config.yaml
num_hidden_layers: 11
hidden_size: 448
n_experts: 48
experts_per_token: 4
d_expert: 160
d_shared_expert: 0
hidden_act: "gelu"
moe_layers: [1, 2, 3, 4, 5, 6, 7, 8, 9, 10]
router_score: "sigmoid"
normalize_top_k: true
routed_scale: 1.0
balance_loss: 0.0149
balance_bias: false
init_std_router: 0.0101
lr_router: 0.00038
num_attention_heads: 7
num_key_value_heads: 7
head_dim: 64
vocab_size: 25529
norm: "layernorm"
norm_place: "pre"
norm_eps: 1e-06
positions: "rope"
rope_theta: 100000.0
rope_fraction: 0.25
qk_norm: false
attn_scale: 0.125
tie_word_embeddings: false
parallel_block: true
init: "normal"
init_std_qkv: 0.0316
init_std_o: 0.0
init_std_up: 0.0316
init_std_down: 0.0
optimizer: "soap_variant"
learning_rate: 0.00291
beta1: 0.95
beta2: 0.95
weight_decay: 0.097
lr_head: 0.00385
max_grad_norm: 2.0
warmup_steps: 200
schedule: "wsd"
decay_fraction: 0.678
decay_shape: "linear"
final_lr_fraction: 0.0
batch_tokens: 65536
max_seq_len: 768
doc_mask: true
train_tokens: 425400000
max_steps: 6492
dataset: "wikipedia_en"
Below are experts of layer 2 (counted from 0) of a mixture-of-experts language model. Rows are named router (the router's row for the expert), up (a neuron's input weights, with its number), down (a neuron's output weights, with its number) and show model dimensions 336-447. Each number is 500 + 25 x the weight over its row's rms, rounded and kept within 0 to 999. Numbers have three digits each.
After each expert's rows: "comes before" lists some tokens at least twice as common just after its tokens as in all text; "gets" lists some tokens that make up at least twice as much of what it gets as of all text. This comes from a sample of Wikipedia text that the model never trained on. Tokens count by the router's weight.

# expert 8
router:541491478468483550508501491501508504542452487472497476517504530505574458494529504512560494476541499454471493527510502514488485516548547495516495520489517501504531513572504501535432510500532487483499483544484591451486453507474505512473517487521464523529482496518474460464495545505532516464506510523510493517528513467560515466487536468480
up0:480536484500482479468513445496539489502480498456491518523465501523536514511498490528494482505484516538521472483498498458499500468467495473492514483503490500509470485519524469481525525476472507478550466473526488503495509516490513547537482475506480539499451501496547511523500505497524533487511491478536539503512465433485575470506528490533
down0:513470515493516518534504484479462516495525505518520470502493502527473444470508503495489527557512480491514512528471516494505494445527509495527513524499525523489472547491487478515466464527506478499461545490455487539531480514503474450417539469504504487517478490498462516469508478469498495496492514537488465506497526528490499506489495514477
up1:507495491503488535522495493519479550523454477553507486503522522496493485471498496482547483494499522442458464453545491530494484525480479496469490486449538514504499534494554490509529506506486484471472515477493496501515483462510508508517526478471493499552507536491483502487521527537541528504492489472501503492457473496482490472502479481509
down1:468511475506481485512527545509520507478537510521513511493476493503482481493517482489479485491513524513517518521468513480499513494478517497480484496542451508528479486533486518512521535429507508485499529511497516550457444498475475537467541501527525512512510487471506470508471499539507488492513501529499484525492533510554531491536510503481
up2:526492535519501467472489484504545539488464482471501508475515515488498524473499458487541532473479481513485512465447474513492489508515488497489487522489492512448512480462500521503540496559480501496524440438490503499502516475539501498495523460556473484495492508456490462527498511518493517473504468514549487480512514547487461513494501485469
down2:488501534505535494522497506525469437525520519512502525520485509504509484515533520535537446511542512462488475487496496514463506451486514500540509496501491517483541487487489498480480477460558488465504532509471497504471457487483489511548452486497472506501473483501569473486514506517470505480543541517455522440487538494510518508496491498509
up3:500486494508507469508502464489507479504507483524523508462480531524530521539517506516497494501500502489482468484459501533498465492499490491477466483462483516516543493488490485490487525470514524484521539525486584511477513503490514473544504526522466504587499451492493500515507511529524529520525503501503478499476478512476488498535509519513
down3:490490481474524504527492482469446505478470533442464543545484525506480482488482522499548537512480467509540482529487514489470529508510522532536524461525496469523474494565551470484482494492462500558459481498499479452484473493505499540492544489545485515438479528503491542518506539474514486475501513487489489511507492533526499491539469455485
up4:501503476518497483520483560498508503494461507554512501507507479512507526489475460498500520500515471547502477495480507525489541527514470539471513502482481505492448528500497520538536509447536494554530470502486499479479554493456480514536493504462467504506565509483483492466496490503525499446513538479486497513461527513518492499517513482494
down4:508478471488511542496501451494485535514532503479497494492503487505538480514510507484485493468489514456467566505514519525514497489470526441509494475493514520508519518529467506513487499517486521460482532497478491490565452524516518477470549499465546501503454501474520486526507468501498499537504463484511497476498499512497512501487519501515
up5:500493460515532502470511521496508519492472487508469453537459502542463512551523479458493513511480465498507501481502501469468514512502433489491501513554482511513497497483527520511545517485469504500532488502511492445511482538505509491518516538568480536482466525476481466482521515497461497487479467501478459492500507518524516468489524503533
down5:530498509460490476500508470550486532499502457497488491500530487481539450446472503532555488549490487464488505493497505535490501488508545520490517504500499511506536470512515490505455507468521482460464505531516444506444504473468534513500489478493518504498513465492506530497504477487454489496471541523483446538513513504532489510491467520490
comes before: " ", "\n", " —", " +", " −", " X"
gets: " |", " the", "==", ";", "===", " The"

# expert 35
router:544474486492520482501456498514474503492495506485519485519544543469518482518576453452505521487461511466510530531488498506490530553488523463527486504471515489541518524501496523469479518492504484482529477470530496495480479505453471527484505535513506476513441505477465501473483518511507466487514492485499493481466536471515469481491503486518
up0:482505549562500482488489521488497505485475530508441482454492482492535484503483451514498509543471491505530512523541508456521525545468507459514514509519485466508500479527516499496522505482510521481492525464501506495460489501490460516544498504502535492475530511508481454537519438558552495514463501517519498503502484485495506542507491541455
down0:499494491492479512512514459495476501499552485522517508518505536536500505447489511514484477510504510531438487489478521538526496459496445465533447545524528532521523473520504489496508506519489542459522443493485495479478525526508511452485510489513477494530508473482491488488478504464488526471528497489493506507500471469537470480469488502509
up1:523512497513450482484510483523489471482530445512467497515470467502538491489520536487467507452499474492526532514470502467496487504480503505486500533516463460519507472496500523517515533486489504455487469479521508491495504489463466506470479494499563545451478477501513535473500538518516495532436452502477494508490501475497515472465490459536
down1:466519497513543485501495499502530505506520506503536492480497478531518510505486489502449503520519505511490496515488485497504489448506483498505506483510534530526487497482514518480487477565505485516517474506507496492527474565497485489511497508522489518471551525526499504511512482554496495502530479468500498493505455481486523483493497516451
up2:509479477502461478542459486508512559493465514516506483518490505508482463503503531524493510522480503515501481489515448493526490514510495492540509507483467495498500508543506530524533515460483477511543514445508527513495501517492513533506517530474452492486492493469534529483517505525478519534481523534532489554506451477446443502461504517494
down2:485508553505543502499529486519443486481518532519537447492413511506524502478537476547482493494534491512509498515515519477498510491539516478520522497484546475517500531475511508505526499492507510506572461506498502505503508498510517501547505470475520510487443531523502526501528531497436520480453485515433493484536501457508488469489470509522
up3:534473517492479476483512490518529464496480438475519534511537461503461470521514524525520510528481528525466428550533503515484483502472516505523502476515467499506537509485532506493492499498438537464489483466488503527515496527493531507490515477521529504527490509494510449503498522490522468483509480523513511469494536502458510459479491542496
down3:510493491480505501497482476481496496543500527509521531534499533489459495546534471510538479502537482501476509544476547563514484507488473512451509511527468507496518514494492489490527528501500504468516487468496523516516517532487491507479498471507555461522495511490490482471500527500520506497538529559494488491507505488466450466511525500489
up4:539540505465473462449491505543470491493519535538534531473506470454550510535513502513455498441496530526491506537476509554505496516521491464454558557503489536482520488468469497512475528488504500453514513504482519512497477501496471489525501500540442492531506542488513502524459508527503471517534532522502511508518515489467486525499522489482
down4:522493520499522486509461508498507475480531481499533489503465438457507449516468502530465457486488475531485569502520454490514505474559504485446490514486511495482515542486469500474507521548530514494524494486472506490457481495499475491475546483516455535546538521506576443464516495508478437503504580492506493478489498528476552508491459502474
up5:542480478479533475487486498514471492489466527493534531496532494513466509461496532489486517490536536496475499520520530505545488477561548508492499529481551511504498509488510470452486501514487496486494525465522520462492493524501491521494586493558419493531507487487489530510503502506490526473485499520497521505454508493483461515522484506479
down5:496540525485497482473570501461490501487493501529490494508483531488460499524510477475526513489517520451517495521531442518499538544498440444487515477500525504478553482506442496556493472469521494527478498538487483477505490499523451500493481495552548480478476484511503546509518505451537496482545513493495509507526527490493485439503497489484
comes before: "1", "2", "3", ":", "N", "present"
gets: "–", " –", "°", "/", " -", " —"

# expert 10
router:528483480479522522505472493513468470453472493459522487535535522481508462528503500448525501459486541447521511519479490522473534519477533500536475534490512504518507527545491472496473526457512496491496471513508532453469475540467479530455520553535487472511471531521467486496498531510530494480532510497520470490518518481493484482498490517477
up0:513482472496502482528538456512498528477490513451525520540512525523541509489450491522519500509471537505481502522492522450530525506486490487501480529446486539505522513478544473453520567458502474504504484539492510524491515477479469514545489495546510507480486462471509473511485509487448546501492480540511494469514476487529492509482462518496
down0:485542500484478496544501537483519481494517471497442491478496506476492503478520508466507489486531505485484499506486463471510517505476502479493486491477461518508465504540483531551495466513498544508518504500512488500489497532482481533474494527520469468524552516520558470516492496489513518532550498474472505520559536500458515474501528481504
up1:520531492518498479467513502534489492510522492469503496481510486533498534463495482500523502498463541531511487474478464514508498520489502492501523495554549448537491471529448519507496507480469487519478481525497494499481471496490475558463499539483476516463495512499482477467524525532476535498477467496563495468488472488502546463485511476489
down1:481491492500486528457480525488484515551491486474489468506505495508514511495511512482533477454476533490507438479451506510531522528503487510491473504528545512509523472525492474551498540508495513479503474503515515514502511503532476542491478476499452517474488503498506524457525494490482417511488469482531508520492473504517544517545534543491
up2:498531465476479507460476577488505504528470546511494472512497475513466493536492507491499422520519516552504495497486452510526498465514497509498468527507504517469503502507501521548520557545535483505474494507512531501502497495514535481485502505536462464495509528489445517491491531528484496546484489503518493518557522495459473511451507509485
down2:479508493477471469517451512454557499491486510473517491486503453515518500511499502503430457522498525457469518503498486473508540503461519501516470502486514509498511465518490472506511518520508487487512481517493519457501494506500522493544492459532515485514528511516505538485534513482543480511469517507526535540514485485441483508489538525491
up3:544504494435510511463535473496480498479471491493485529497484547488533462553507510451536481527471538502502518509489510503543495480502511471462506486494473482507481541478487490541467510547490438526513519502485530507516473481508485463534533518527503494508502474469498516525523502582548514492541494479476490482503491490487505528505497476443
down3:519566473470505492520539546502543490514505481518500475501489486506523451489540464516490472487549468490483456552520521495542521460467522484499465558520482526509521515492479494473507478546519501533513519470497510500524456485514512502469494521467485525464484473477519467500558523500494514492449494505486468479578519482505477511513498483493
up4:517462451479483458479525461481565469493471519495509529504519496463474517492548528511524476527517468504491486504523494491498461487543495491517462500514526497521498505511454510497459516500484490469480468532568468478493481498463488541505473513503506524490498488517502494526522539493454490483478480522508464466492465494507512517493523505523
down4:500530515550486564544518470456505539443510471513498455534447495465499482490487497509519487506512490547470477492492468465520481518488481512518467517515532509457444554481545490507498517516479454519517479518444498522516487501500488489480487524521481484510480482518490510479509489524498449502536523494474508507499526483510512500508477523520
up5:514474470508502544542449489503495524527510494539534453506502479519536504459514538497526488499503474467557545503471486519532502528495521529505450490484464475483513472527522520531528517478472532469490514438513498493556506511479500468502506491485496469533514509436526514511493492554449484504480547526538462526505483467495457487479500545509
down5:492504513518553524471514520521510490491496493447510492525458477504473487493509484477528495488527501463505483486522523464518500495498487529489520488501513511504513531444508501531458451490544490515456496531484539530508541483485465515475469529484439515465460506534474485521529491481513464519494511553482469481517532516513508520544490486504
comes before: "\n", " The", " He", " In", " It", "5"
gets: ".", ")", "%", ").", "\".", " ."

# expert 12
router:528477476493562508483474456514464525483484501465494485549527541482524469534548525447528512463478560475519486523476501540484517518486547502538474524490502487517540526526487480509482518479519467474491461476499519466493474520474459522440501503523465489516478492508482503499508512522505477488524473473538469497473532481522491487450506505458
up0:537457467477508531529509521518496504466464473472523508507491487570496502527502507528499498488485508500487522473498458510518523490504489474505501539499489490446533540496487488478454518457500526464548505520493485507551475490482470509499490556523454503487516490512495517510450485517512485520510465494526507490484488476474460437484519462539
down0:475513509515509518535506557484471515454495514492523485510524460530492531453497467481499499517480497447511499513507478512530474514490544479505451449489492466468470515505517481491476485533522481543476521473542511493476494484479482526451553483522509501496517509516488529496485460503487505485469492494514533511498463524504524512471490509546
up1:502474526532505487501470494516488510502468485464536481474522484480493498505511503528510463511491479526490468507509499514472494512517516481500490495496497483495491504503519496491493491494481510500492536478548507510497508550481520496498515549483520504514487461498517480501468498538514509523532508502535449513515488474544507496484476469534
down1:511513481491526476480510510533518519493481526443528487527503547496452490456486479503503451486538521459515516493503495479532488567444489528493525552480522513504486476503508506494479472483475478485480487512513511513523511485478471525505449444485488484454524517512491532550512477507502478507486518487524513450490524508457463574457474475504
up2:528531418525509552494494478520467494479492496483460502546514454530466436498464468484492505538457500520515514504540509513452491470497534519510501518513523502525531458483519519529451494453502482445494464494540516514493462485538466535463462487525502491478503504481474472506510503452529470468480494504527496494528513466488496461480505448536
down2:532515538488535485482478523491462530522473501489484528465506497522517488522459478462502514500534536497503549491523449524484454467527487502496433481473524486546467526499487517539497505471471492462513467508502502463508530501490509490496459478460501526479501541476499500519511511509511488515483518472504485482494520458514517510527507467466
up3:490504475436501518484541477496508477511463458542511542513477526501493514502473478476491499504486473526449498502490474552454506497507543551528459526498470485477491494514479472532519482510484543476471514504515540470513500480500511559526527474488462494552492547498477530465499489544547487463517466525498524475513508523471475485503500519490
down3:508537494518510464525461521496474511477519502498468518499472495500499530502503512570534541484505496475488459520519513489517488504486492498440493481490497545522503499551535488499493524539487496499465533546443480501486518502475517481486474527480515494485469527536522461514496498493519517508538514488511468523484536479568555505471522469509
up4:500497511517529534512447483535494505485495485514543530500544523504536453479503471519491474494527461497470470522428453536499525489471510513512560480526489530477495472560521475499518500471487523458545501428486495506519523531492558494438504529488465528516497497496476498500508511492529534481445488473498496505513491486479499509486525487463
down4:511472495515553506502473456466525512501530472467463527521467478481520492528501523527548521509490543558534450500488461509509513491525501532545521488514517472470523497517522509502483467509487523465474486467497491500509492502536496487517478504489464489475481483504495486532501522514526445536493501494510518519468482522552488544480451506533
up5:505499457520512545549487506508503484504527511464515501534491517481531486513493491565458512493494468514502461508507485534542514487507476557531489546465509467502501489515516523512520470501526524516482579471456531537523509479492516531530504539501481512501496494518509508493517505483460520478516438507460526502469442499479527517511534503491
down5:492476514503472483510511501505487508500537506539526506504489477523501538443489517477503502551475506492514522514526532498480481551525506507501472464527538511475525454476515462478481499495518490489485496494510487437460489461440511541515550516517523541480525492480498470473510508478532490521529540497511470518497536465496519560497454466521
comes before: "s", "–", "5", "7", "t", " /"
gets: "'", "6", "7", "8", "5", "’"

# expert 37
router:512496481501563521501491481507464480486501512499508487511509507497508493514529509480531542509497497473493484515487555527492580488521548478501477478526532480490478556523506503547498518529542500465507467498485553508503482517509481512444526515523489481506494511550483485471483511505516498504522501494518495492436542481491535468499497521488
up0:518498525517546502471510485477516520446513514489474508527512485506498534511454509524498504531488475466455506492473475515510524451460540486455524462476523475509515507502500495503474471441494487534504524534501503476497493503499483506470505546517470519552461527498519473476528469557462507509497509467499480549515529524475467464496505475508
down0:476469482507488506515493498516535530529475496481479518506514492498505483525518481483523508476503502480518526518518540516524485536519458539521508489496490498528506531502455532465526528512521519506530455520475475480469500430487517528549494495501563526498503495510490497501523540481550514468496489506483514483499496518497488519511526491499
up1:463491490494491539484509460514519492491493523493502505467513523526500494458508503491466526515523549499516551510444500536505528508504523472523501503492494455480510477494486479436502512479461498516476494493469557495548449522452504520457511504529515484463528487490464506464486474498475533492481506492457519507490520468463463501547521504525
down1:519467515524502467503488569484455447522468480456496498510489454480506512487484487487495527503481461518478477472491519488526477520507507511519494474507513506506517507489527508561523507563527494476527460539515506504443545482554540483549455449489491459507503515522551514452504530481532492511486463476542503527540493526535522520502488492463
up2:513487481490541489522499521487508527495524507510478545518541485457489467534516531515524557514495487491506535511541541459540535500498487491493463511511494540556488486481543515504517483482493509512554528521491505481483514509539584565531509487495506563532463514502487550522476482514489518466439489486505503497476482504496477515510501524514
down2:511479465485464528468498481545511456530486492490517503526479519560555540496467497505483460490522496502495493456484496487479496533456509523475539447457528467461504475495419484532524506535521483498461423475500520516528517490448447482477493486468524492513511470469523466473530505493513485530485556482511509490505502526471484512467523437519
up3:490460415477502511508433456472501478475469513485510528452480465488495531504497501464504478517453563535507493493504500476527497521516508510532512513482494544492521463472517464457443518487482503525509515486490537507499488485486490511464548500481501510526476520477520516471498490502489514493508465488510473519510521474470502562547519528538
down3:482505527494533465487520512526538493503493478493526459538492477500505507488512542539518517531515509506501507510515489477515499485500516491477515511518483504489493509462528534512485488515518474494476494450509489507475479514493550484494527534467519472523559483541477514520471498497494517481448497496461475510492478496502514461533446463523
up4:497513500486518492492470480510482513534496515512456507519471530471485490545500494502523509504481514502542509543526532505493525492491498483516492466520520471524463488517481475533530500484482483462514493523459461471492492518541516528502518486524477536489497477532504506520485511428469509472480523530509484461518503499502482520520537482539
down4:496500474459493529497519507508523484513495493528480484519501530426477487526555522482507503484513494480481511480494486476511515444520469530481478527515526514488531521529502498485528510508507517476455519509479493477474516503537498490462516497504507501525528479501535521494493486483453509494522510534506491501519481471515460473462494468486
up5:520484513519483516543508495464526492497490515515501531468489494476506495527521509470525494497519468491494506490488486484449485523485483470508498548514489506540479523506471508456504501480502493482478515476534484508514524496539556510456481527513476499530510520488524506490481465561531498491496491479552479495499470505480491471503492508475
down5:469496499471532505510507521503543524482503446487491500481532480520506493503495546510502494527514484490516524527534493513496533500509496513454514468497475490469521503501508522483494526513501516495540512522466482524501489460510497530552506511527522469508499543529503520531505510443477494513485446535486491513524484527516495556497513486524
comes before: "9", "8", "7", "6", "5", "4"
gets: "9", "8", "7", "6", "0", " He"

# expert 36
router:517465478481487549509515482509484476463437495459518483537545490464541476515501484510513510478458438463471498521461515486475519529529517464504479523510503511525472495520499472526489528483488500487486502500503531497467472532485448512483502482531456489509498530503485474500435535496557504493514551523541492503501500497486447485505486526475
up0:508513485485477472481534497522489529510472474513526472557464470497471500486480510512499466492497514498525487481507477514471518482491461470529490491477484548500519487480499533530502511529489503517498473508490469517468478480496532492540509465498506512502539496507513515529461528512485527461499447520526519482500502547493538488468541489516
down0:473494510486511507500459453524532492533542513507480537489501495492470499512511500488517499528474537465470571487505473529493455479529486489509495499466525505492480538485448490509491548548503506472515485485495474516511514502529494436489486484480507496510495466481530526493499483541453465498468463519477548506496454507499476477468513489482
up1:472444496496474490529534509542530488494504526512528477501517520529535487505470496535491490513526496528523464462541488535500533521498515491503527574472494480488485544498533480501509519506517489509474535509532480556515457553495526491416477509467527525505527488500511487497495511468484490520517464484469475489498506509533501475481494492527
down1:461544534459505524512501499498494528490516522494492504498533501458503527463510523482519509464525449485517519499519508497509539483506489468490532509494508450523500442522496529486469459487535557482507496454469510499488505502500549523515492472498489460471483528521477480539503498488533505498552506458504510517533493483489453443511524533511
up2:542508519526513493469503497508532486514515495485525509474492508481498538517494517493486475472508521501547508462486496508535503467496463522476513445488489498477487495474438548477542541475480500494546422474490548498533541537478469495541496469503488447477492512487519516522509521480488484500531527510514471486503524474476490489508492520536
down2:503502481465501504499461459493463516474502488483479478516503454520501499492535514509501526529511468510480502536472566498507505505475521507495510521482505500517520498543556450498473500508522478532422547551486502504503497472523514460473505508495505522513462467522470465452515510504478516493517491486481503490493483509535510553520512468465
up3:503479492452458504499486547505505470502517483488506465507484482521488505527535501474478507474511549537464440493476544468507519529487477503495454492504496461492493457471505535533433477501514525498519490476500493482529519469489420444470494543489491501472519503512478507512495506497542476507509450515455515486460501485508534512513478478490
down3:451506492507537545484487472511486540484493493468537509499497499473479477485487495494549486505516483459497486514493460499521450455487506518496514513474513522503502498522527512482506524476507477469527513499520502503503508503508516546519548465503523505514469512493514500504553498486451486502485492555491450520511535526487496495550504508511
up4:465505473487478466510513509503483470518501552518510549498518512504515476502490526502475462501470479513511486549485505506557484460476540485470527461538505503485495513480507478501510502522520481509495516542534460462528493539467484514513485503495456496468470531508515522504483534465492465498437480534504526544535487488498539491517491514504
down4:512513485505512518477490491499481512465460473498483482511521494513498467528494509504528517487520545452466498484478502510504495476526500510507491508464518484482523507501474512503488484501519479479485504491439542553490445454522521492547525483484553499520515474449527494487515476484474511490567529477486476449469525473503442486485495507480
up5:522521484504505499483471498480489506484533505515507513478509462509458466505464494497523493515522470537485487496548513469459502481501506551496493553515518480493506508509478469483514497485490491583474501562516520513486541501473489454487460504534506530475516495526519579512494496499477503476532439483466503453492522528505484458514510461509
down5:482514525479479528509513543487487504560491462476502522533463537483546487506523499497488494534520527463502517505511501475538509550489548497519519507528454478525479534502514505511482515471500508437496550482513530528493494529531518521492496518475433467529459474499516443469529479520543495501486518487496475485515458499508522513529503488527
comes before: "\n", " The", " In", " He", " It", " She"
gets: ".", ":", ")", ",", ";", "),"

# expert 45
router:515471477493491506476434449522456517493481513499554472539496541486523480524499511482538500437526516517512529526480515479486484493500534493516474543503493496506503527520500518498485537463493490463515494468515505470497497557503490526468494523520450476523488504495478483522458504510523516479516491474546450488488507495533540481480480470488
up0:538540460495475495516453501489479483463485491445536472469543507491486535561494449473492494507523500515492509532498512514528501476504486486499457464507496519510493460537517493507491495463507530496530556467513505481478491521537506530472540530506516539482499471502503524507505538510534514534513530504480482491501519498496508506472498521526
down0:501508522504497464527505445477503511518503506551496490491464496475469496513470535526499482492498525504527493454585538515480510523507515474497485500548503523519527500480480518506538504461498523484515495498524516534515474497500474505471432484481510477538479525519552494489498490490511469483465493513481489499497471489497506471489504472470
up1:487494520538482495503529502522530517497511496497478478481503546476521501517523481493499488485493551469491484510537513516440513501491523468496472518502537448471530470501517498498537478505502492501510495524491458533519560527552530529515532510484493462496526517499491484513469465513473490477522542508497525493498483478507463512494497473505
down1:481521536501482479485521510458512505479526492489506525503494511544484468469477530485476540536535484477443517534515498488488491497508445539532511538482477498504490548483467513496536458495510520547491529489508521492503475471532470503503499472500506476509480485550500513520503488506528517523506465497461507506446504482490499469499544545515
up2:527511537518532487491523529503521542526489513551480511516528463492570496520473498531523524493516465451474463502480494494485548514488468460490506499550511502507500511460485497473524489453505450517539474488505517517499531502477443515518460431531463556514512490468497543473498478495454463509489494496508509484480507506498516447474507506488
down2:478468458522462499472452471488459480487496521500495507474476546501468474491500529455485480461466513513492480505519499499542446486512550524513493503426486496510505487571515456483522509540474561518505529486494475482477503529504518486494492539474503478481477478496481499548502489490466536502526543497497506497509481496510513509508509487549
up3:503519473513463537478490456455472477499512558476467550498498534498475510508531496502480468524488483477511482507543479525519516501509507505484491467492509485494504524471517519530500487481501491484545475479522466546495486539500479488517507489514486464467480510460490523493534462521517465530507499531484482552509484496489530498500504536495
down3:546524496460499521481516549520523539502477446497469494508514472474527504488473513480543537501508555512455522486492512496472485477500525489513545521492494478523485491502497517458546504499524520507489494534522503478514480470517495553544495503434517490470469520510489485512474518462498529488494509492534514486466506498532452506492490517540
up4:507516487520536543522509551477502497546510530515541478518498525501507512504463515493517487463529439517525496469546489511496496499501489475474493469501513487511527499508478488507458531486508503484554488485480490523492533504533506528536474479480508549493508507504498467514508475526487448487505488554503514484525521500483531522483498502529
down4:512497511507473454506482461472509548486504476489490510512518500507516521554525500489492511518490563483452531522487534553532492519519525520461481531483504464500486516494481496511556497511534499488466523485517502476484452471429511526480474494519537496489491513523476510467492502473494504497484479480524482494487449489534484465483494483501
up5:459484485484483515543528514510461485509515509437501470469501533499523493517521460517474446463493521488512534490494558500469527525479483524514501452477554500495489486499479513505553546519533497459508496495482530546546473485492461482461499488495494476542520515503514503556502486499502494452483540494493508497510503451482506495484468507492
down5:521459473489528571484512503505502479495509531466504501500558556489488510558483498511521526481484477505469504496519492511479458546525525531522489527473471500489511470545509491449448486453502536552457488500545503487485477494500497514485512513506502490468517491486438535489500507507468455511451498507493486484524484504511509455504498503504
comes before: " |", "0", "–", ".", ",", "5"
gets: "5", "3", "4", "6", "7", "8"

# expert 23
router:529498480485499528501502492488485508493462571497493479528494527487522489518463556495501527485468482470469514544484535517479516505492483481501476565451504486501487501502540468544509520482529457491491491520477503484497453538521439531534523510533465517524505497478477459510507534537508503473523505492498447483527470476494489441515513505477
up0:510541510535510522505473472485480478564486499501502478505521546462543545468526489472507522438464490496483507486475475513464511520499487524498491506494488489469512489468506474540502503545507532482504546507520505489529494473489493469515533480486479504504521508529492518557508501465517490475480455540502529506490472447483474458445466535502
down0:543550471515471478510520543516542491502498537480523536520501483524503504508482495541478485513496488461495465497499534486489506510473461485512496505530553481527502503493529540496489486485516496484545464540514484439500475529461479501500518556501497507529511523482488463457505441538484510484517544474507461495493512508502500559507493519482
up1:500479451488476501533450469484511519532462542476462498475463525494472512448492511531506505510485480473456480480511514519527534510504520511491472459458492455483487516521547524514535531506501504487514524507507466468499462517481534495518483537445522515496469540493500452502540485500463520507475520528477501476511480457493456505495537478459
down1:531484527510460506482518521508542529463519483489503490503499518539516460491468493508525494476533524488467514464480486481460506503443464458469503548477507506516479454508482482490509492492534502512489497471471536538500520548513486529532479478526477494457500490460485469479495498514523525480515470486487483502521478482530514517497496483512
up2:510536531516541509483502497488462495488485468504464519498506511500505500512496510485517526529497506463450499539506490501483509544539456492481510474490501512531487467524485505518458518483459483528529523518468521488524446480498513550524495479498512506500487494511472454439499500520491493535506516535542510480480477514492517490488503508442
down2:489525475532516467494552481457501502507506484512466493527538493531513487484494483507493468497524508506510511511489461521513495469531570472487517491491498532448531510495549479420405518513501532505547482508492492535487494526458495508452512529521471517526481518503472497540478503519509559499516485478463505450501515487476501492505468545521
up3:474506513477488560523461503501493507486433460534530485480538509526480534503504503524499512496513464495534493518444473548461500487512499482475518499499511525512519503491525476504483502486495491532473508418513525483482444480544478495475487494483497513469518530550477471479543496532490461530496522527444440528491465539511500475492512501492
down3:479480472521512515518467515474511518508507496538471577471498493447551483505488518468496510505475473537501470469522469493508501500477524500498540481458467485534528511500489464529474534478469505524494477524473508561491514524480483467520508519520465506467453504503472525528488464491568518471506514497522525494511507490499481547451514509531
up4:467513450465485483519522484514501477514494466459497516532556523538458482493455495453489513507476485501522485511511488504438514489469505489467496471492469530487530492541453471535504536495458497514515510516522501473545507504448496493474541472504492504492523548530502507480546502470453479511524464494507497536515459573507520490475504512465
down4:535505517558492518529514482468526499460522531491556473491477537509529500522483499546512480516536495473506485520489478487487534479532525512491529523498496515492499484479522521441505483485529511490459478509474489527533469509486517544543483532494486464515514463503503454517481482482510542523477553495488517521467516469486486467526501499538
up5:446499461546535510515497453494521478494517504506504506479519461494553540515481543516504506458500511515505473488484474517490536488491474473520437507474502487527506474483490492543477512531486500525520467498517512486458541465491523534530530486482492512505539524496452447442559545477434485494516489517499493500522502494504526489472496509487
down5:503539519482509528471515507533499456487521547477455486459471521534448461480529488457499498516497468523505480481527534498482509482502515469549513514503462488512477495506482522464516489484512489511501526491469489499528490481539515522514456515500526483500452447471511516517487460504520472488457500528489483494464525499511486535459496521476
comes before: " ", " \"", " The", " •", " Born", " List"
gets: " |", "-", ":", "|", "=", ";"